Experts of a small language model.
Experts: 32 SwiGLU neurons an expert, 4 picks a token, a softmax router.
Below are experts of layer 5 (counted from 0) of a mixture-of-experts language model. Rows are named gate (a neuron's input weights, with its number), up (a neuron's input weights, with its number), down (a neuron's output weights, with its number) and show model dimensions 0-159. Each number is 128 + 24 x the weight over its row's rms, rounded and kept within 0 to 255.
Before each expert's rows: "comes before" lists some tokens at least twice as common just after its tokens as in all text; "comes after" lists some tokens at least twice as common just before its tokens as in all text. This comes from a sample of Wikipedia text that the model never trained on. Tokens count by the router's weight.

# expert 118
comes before: " |", ".", ",", "0", "%", ";"
comes after: " ", "–", ".", "-", " $", " ("
gate0 [161 120 119 162 141 118 114 177 125  96 143  92 114 135 132 103 123  92 121 102 125 118 140 113 116  52 111 103 116  91 124 114 149 156 104 146 153 100  71 117  97 138 125 159 109 191 100 149  90  90 146 130 158 133 108 113 139 138 139 135  92 118 119  79 138  98 135 131 110 180 164 154 132 151 115 116 128 148 132 101 152 153 140 118 126 131 111 144 112 127 126 104 122 143 176 180 125 118 103 106 144 161 130 142 115 113 127 140 104 126 113 114 138 146 111 125 151  67 163 133 124 121 111 105 132 119 112 169 144 113 147 155 113 122 103 168  83 135 164  92 115 134 102 112 113 162 123 112  94 130 116 117 143 149  85  80 165 120 139 125]
up0 [117 137 144  86 156 119 180 137 136 163  89 167 114 146  80 136 144 136 171 154 123 127 128 147 129 158 138 144 126 146 126 143 103 107 161 130 128 128 141 106 135  86 130 110 144  88 150 104 151 163 161 131 130 110 156 123 133 114 119 115 157 139 158 161 116 152  86 130 134  72  96 100 107 109 139 103 121 123 120 140 108  79 127 136 188 128 138 129 143 125  98 165 129 110  86  69 153 130 149 165 105  98 125  93 143 126 113 117 137 126 135 136 143 107 138 148 106 174 118 136 143 137 134 144 132 137  78 115 104 143 125 110 132 114 168  83 124 136 114 119 100 142 160 132 163  99  93 137 130 152 152 130 118 128 180 168  90 161 118 183]
down0 [138 150  82 138 148 155 177 124 182 104 114 140 118 106 111 150 103 125  81 116 120 108 117 149 138 104 132 106 107  92 119 152 135 125 155 138 103 173  69 147 141 155 105 163 163 113 108  91 140 103 130 154 143 155 121 147  96 148 130 117 107 121  92 138 111 141 130 154  91 143 151 132 138 115 137 130  76 177 127 126 101 132 116 118 181 137  93  98 137  93 126 142 148 168 143 153 126 123 120 154 135 150 163  76 106 105 139 128 111 119 128 152 139 124  99 103 108 125 148 127 185 137 132  95 149 142 147 144  96 138 150 167 178 101 101 170 146 123 137  80 137 145 108 115 102 125 147 105 116 115 150 142 159 136 136 133 170 131  96 115]
gate1 [143 116 149 145 131 149 147 114 154 101  97 141  90 155 167 130 105 129 163 135 119 118 138 138 117 124 104 175  96 130 102 141 134 154 122 110 142 120 114 128  68 118 147 115 115 102 142 136 119 127 132 146 149 152 138 136 119 149 123 171 174 102 183 141 104 143 135 119 175  70  94 103 103  76 175 101 130 109 175 134 120 112 125 150 172 116 107 155 117 125 136 152 108 143 135 126 156 132 141 130 154 129 130 108 138 166 138 105 195 122 141 140 127 128 138 130 141  57 132 126 115 127 121 100 146 127  63 119 128 115 111 166  97 175 118 118 104 129 136 133 136 120 151 118 152 116 131 174 159 117 170 110 114 108 177 134 116 156 119 149]
up1 [119 138  71 130 127 153 162 121 134 111 139 149 133  71 111  84 155 141 125 155 136 112 116 153  97 134 121 114 138 132 122 121 124  81 127 130 125 157 149 124 131 136 164 133 118 155 144 129 145 102 107  94 124 150 105 103 124 120 116 123  82 150 117  53 110 182 124 128  97 102  85 123 128 127 119 132 132 133 105 132 121 150 102  85 159 115  99 146 127 124 134 101 153 142  98 152 112 151 118 153  90 121 117 141 115 132 160 118  94 126 117 136  92 148 134 133 156 112 110 146  80 120 130 160 114 166 158 165 126 132 126  66 114 104 149 135 162 165 134 122 118  96 120 152 135 180 137  89 131 144 131 157 186 120  90 135 133 136 157 193]
down1 [152 157 123 107 147  72 112 166 130 109 125 147  94 138 125 167 111 116 138  97 128 141 126  99 101 109 114 151 145 131 139 163 110 151 145 196 160  50 185 164 158 168 122 132 117 145 145 166 151 153 135 162 105 111 163 138 127 122 158  80 128 153  98 134 151 125 121 144 161 136 117 107 160 107 124 132 103 140 117 100 102  75 144 145 120 164 111 160 126 166 168 139 130 109 161 123 130 161 114  89 134 135 136 120 156 133  75 139 143 127 117 108 123 102 122 144 137 147 131 124 129 157 110 179 109 148 128 127 142 138  95 119 115 122  90 128 128  99 138 139 151 137 127 100 112 106 133 164  98 152 104 175 114 148 121 128 115 121 121 103]
gate2 [154 114 114 149 113 162  94 131 132  92 156  83 142 123  83 135  81 104 134 132 154 117 111 125 152 149 143 112 101 118 186 124 156 127  93 148 123 121 127 116  71 147  91 164 150 124 137 111 112 121 118 140 139 142 111 133 105 125 128 140 129 106 117 137 108 117 130 130  93 124  96 141 120 145 118 203 115 137 196 135 137 135  81 158  98 168 139 130  89 114 137 102 155 120 168 132  81 133  87 123 152 144 107 132 117 133 108 116 149 172 124 136 104 108 133 113 129 106 138 149 167 123 126  90 145 206 130 155 106  93 159 141 129 153 140 141 119 126 135 126 128 130 123 114 116 162 148 124 109 116 102  97 126 160 101  84 160 142 130  90]
up2 [116 143 138 127 158  98 146 124 129 149  86 168 109 134 172 120 176 149 124 122 112 150 142 111 148 114 107 134 170 147  75 132 103 128 168 110 131 139 139 156 147 126 159 102 100 108 125 134 149 145 135 100 103 120 149 127 111 143 135 109 139 147 132 123 136 153 120 130 137 134 132 108 138 112 116  65 131 114  68 106 124 111 171  88 141  74 125 119 166 122 144 170 100 142 109 124 159 113 165 141 121  98 125 106 127 122 150 144  86  96 133 128 173 133 126 151 135 177 108 102 122 149 119 163 100  40 142  89 151 172 114 128 122 121 131 128 148 126 119 135 130 135 112 136 137  82 131 126 166 133 148 173 107 117 162 163 102 120 136 160]
down2 [144 158 106 148 107 163 126 115 164 113 109 120 123 123 122 112  60 108 109 135 154 125 123 110 147 115 150 101 133  99 167 116 131 135 126 142  98 126 101 162 105 154 106 139 150 157 160 101 125 144 141 163 111 123 108 119 131  96 140 103 115  98 105 140 155 125 146 130 108 154  96 136 111 134 110 169 119 149 194 144 109 134  75 151 176 116 156  89 107 104 114 104 199 150 165 125 102 128 103 102 147 143 142  95  91 134  96  91 138 118 129 172 109 139 118  97 154 120 150 150 120 139 146 103 153 126 143 145  74 120 125 134 132 141 151 138 130 103 105 120 136 139 140 128 100  85 148 178 110 126 129 123 116 152 113  87 190 127 141 109]
gate3 [ 82 158 154 117 136 104 122 120 142 123 139 147 155 184  86 118 147 141 145 139 121 122 126 164 172 155 129 160 149  96 109 128 134 124 168  76 120 116 159  80  79 141 157 112  98 145 109 125 118 130 123 164 127 156 109 161 108 127 114 162 118 140 172 147 146 181 153 126 151 126 121 124  95 151 104 105 154 141  87 167 147 117 116 100 119 100 136 119  99  95 154 139 153 129 142 138 170 117 117 118 128 126 164 121 161 150 123  94 124  84 125 125 157 138 105 134 163 161 131  93 139 104 104 135 143 100 130 109 119 105 120 127 201 130 182 140  99 112 142  85 124 121 102 102  90 105 138 125 106 160 130 136 150 112 130 146 139 135 113 110]
up3 [ 87 140 163 171 144 117 136 111 125 122 110 114 109 131 138 127 133 141 133 150 153 134 158 115 144 107 127 148 122 140 105 118 126  89 100 116 122 115 175 126 112 137  95 123  89 190 128 142 145  66 111 112 121 155 127 139 118 144 103 105  75 125 136 126 124 184 120 141 125 145 134 131 132 106  99 138 158 128 123 137 145 154 190 114 119  93 114 152 129  97 173 136 108 155 138 166 135 138 125 134 116 118 179 139 113 119 125 116  93  93 160 129 110 193 105 150 119 172 141 107 160 113 151 102 120 106 112 122 125 170 107  90 140 122 120 153 187 146 141  71  89 125 110 142  69 112 128 130 144 121 131 111 156  97 132 139 163 131 137 151]
down3 [126 118 151 139 104 154 118 141 132 126 134  85 111  94 128 139 134 107 139 137 122 146 110 128 119 114  48 122 125 124 113 171 113 153 132 160 144 142 155 103 120 111 107 100 172 138 179 140 112 149 136 105 138  91 155  96 133 145 157 124 107 138 131 122 124  78  96 142 167  95 117 123 148 107 135 111 150 117 170  65  78 155 136 102 121 139 142 126 144 155 120  98  73 104  86 101 113 125 132 160 164 100 129 128 103 124 118 124 142 157 139  95  95 130 139 141 115  88 129 118  94 110 143 138 101 154  89 127 161 121 147 139 150 154 103 159 120  92 159  98  92 149 147 139 169 117 120 114 138 165  86 140 132 115 164 108 110 110 122  91]
gate4 [112 132 143 100 131 113 148 120 150 151 138  93  80 170 113 137 144 119 112 114 159 131 188 172 119 101 115  99  84 124 141 133 144 140 125 133 115 124 100 101 124 118 126  96 124 113 163 127 118 160 129 134 149 117 166 110 118 125 126  97 121 121 150 129  80 153 133 143 173 105  49 120 124 116 136 181 111 117 167  94 124  89 145 161 148  98 149  93 114  67 122 109 130  76 104 141 162 114 104 118 156 125 113 112 146 115 134 134 180 121 123  99 135 122 162 172 131 156 157 169 149 132 127 114 131 134 113 115 109 149 149 137 145  91 122 145 152 155 132 142 160 127  89  92 103  84 118  99 126 149 130 132  98 136 118 149 117 159 136 140]
up4 [138 105 126 124 119 113 112 113 148 120 149 117  98 151 132 139 102 110 124 143 145 117 141 172 162 118 132  91 124 120 142 109 124 126 121 170 120 142 151 102 100 172 101 103 115 115 117 179  77 138 112 136 146 152 140 134 120  92 118 116 133 112 151 161  98 153 134 120 150 103  47 125 118 140 153 162 134  66  84 111 142 124 116 143 149 146 155  77  91  53 140 117 126 109 105 110 120  93 112 105 133 137 136 130 127 167 102 104 162 132 149 140  97 107 139 177 144 129 137 116 150  94 123 130 142  99  99 172 139 123 143 117 118 102 139 142 134 142 116 160 117 128  86  58 115 112 154  83 113 134 119 132  87 129 123 140 144 122 153 124]
down4 [113 100 149 111 122  99 105 124 152 128 116  89 121 117 114 159 167 139 127 145 111 130 129 136 156 129 142 116  96 180 131 150 133 134 131 143 163 136 167 109 147  92 124 115 130 138 126 126  46 183 148 151 150 106 136 126 144 129 112 147 156 173  97  61 116 128 126 124 129 111 133  86 129 125 150 111 106 159 142 105 113  63 121 110 104 130 123 134 105 119  62 126 106 134 164 125 123 107 151  85 122 113 137 127 139 138 118 116 107 163 136 125 125 149 139 159 136 142 113 140 122 142 120 153 136  91  75 114  92  90 154  99 148 100 118 132 141  87 124 137 122 103 127 105 109 203 158 124 146 116 153 128 134 130 109 107 147 137 186 129]
gate5 [117 126 161 100 119 128 111 105 136 118 133 164 122 169  83 116  93 146  95 126 105 160 122 116 131 147 137  92 110 121 116 114 148 165 143  89 148 121 132 106  85 134 142 125 165  77 164 114 127 155 164 174 108 105 125 132 116 129 105 155  98 129 204 153 114 163 143 123 150 147 148 140 143 157 159 109 143  93 142 154 132 108 160  95 127 139 154  99 135 118  98 124 118 135 151  76 139 121 131 137 169 118 127 136 150 122 145 140 152 108 117 110 127  93 123 127 110  82 143 128 132 105 179  97 127 111 124 147 131 141 140 187 139 139  98  85  98 111 136 128 130 138 137 116 107  56 126 157 116 127 107 110 130 139 182 145 106 162 100 115]
up5 [115 143 135  91 109  99 141 142 138 130 111 168 127 132 106  89 110 134 161  94 165 167 147 102 133 183 132 105 137 106 110 128 128 137 154 124 134 149 146 116 104 147 121 138 134  79 159 129 127 156 145 149 113 131 115 164 142 125 105 118  95 157 165 137  98 123 120 137 143 167 144 144 129 156 147  89 147 111 128 163 123 106 102 116 155 119 135  54  57 130 118 144 168 119 181 100 129 103 122 151 156 130 130 138 133 123 104 152 141 105 124  95 128 137 124 156 142 111 127 158 169 128 163 147 155  72 103 130 158 134 112 134  96 133 150 127 103 103 142  90 146 143 106 105 139 154 133 145 105 170 113 119 116 127 170 161 106 153  86  85]
down5 [101  54 160 116 116 128  71 127 123  88 148 128 103  84 106 136 169 117 136 152 136 126 131 145 109 111 104  92 108 145 126 116 114 182  90 140 121 178 185 127 113 110 171 114 113 118 126 126  86 142 157 133 126 132 157 137 123 119 106 142 140 122 132 134  97 108 150 141 151 122 152 123 129  99 121 138 139 129 113 130 145 138 132 145 156 130 111 136 121  68 122  95 126 154 115 132 161  80 109 106 127 171 147 125 140 114 137 126 127 150 117 113 122 123 146 140 109 159 154 145 175  87 161 167 143 150 157 123 150 100 122 105 149 126  88 175 161 126 133 179  85  99 146  74  90 158 139 135 140 103 131 121 156 129 132 137 114 139 150 156]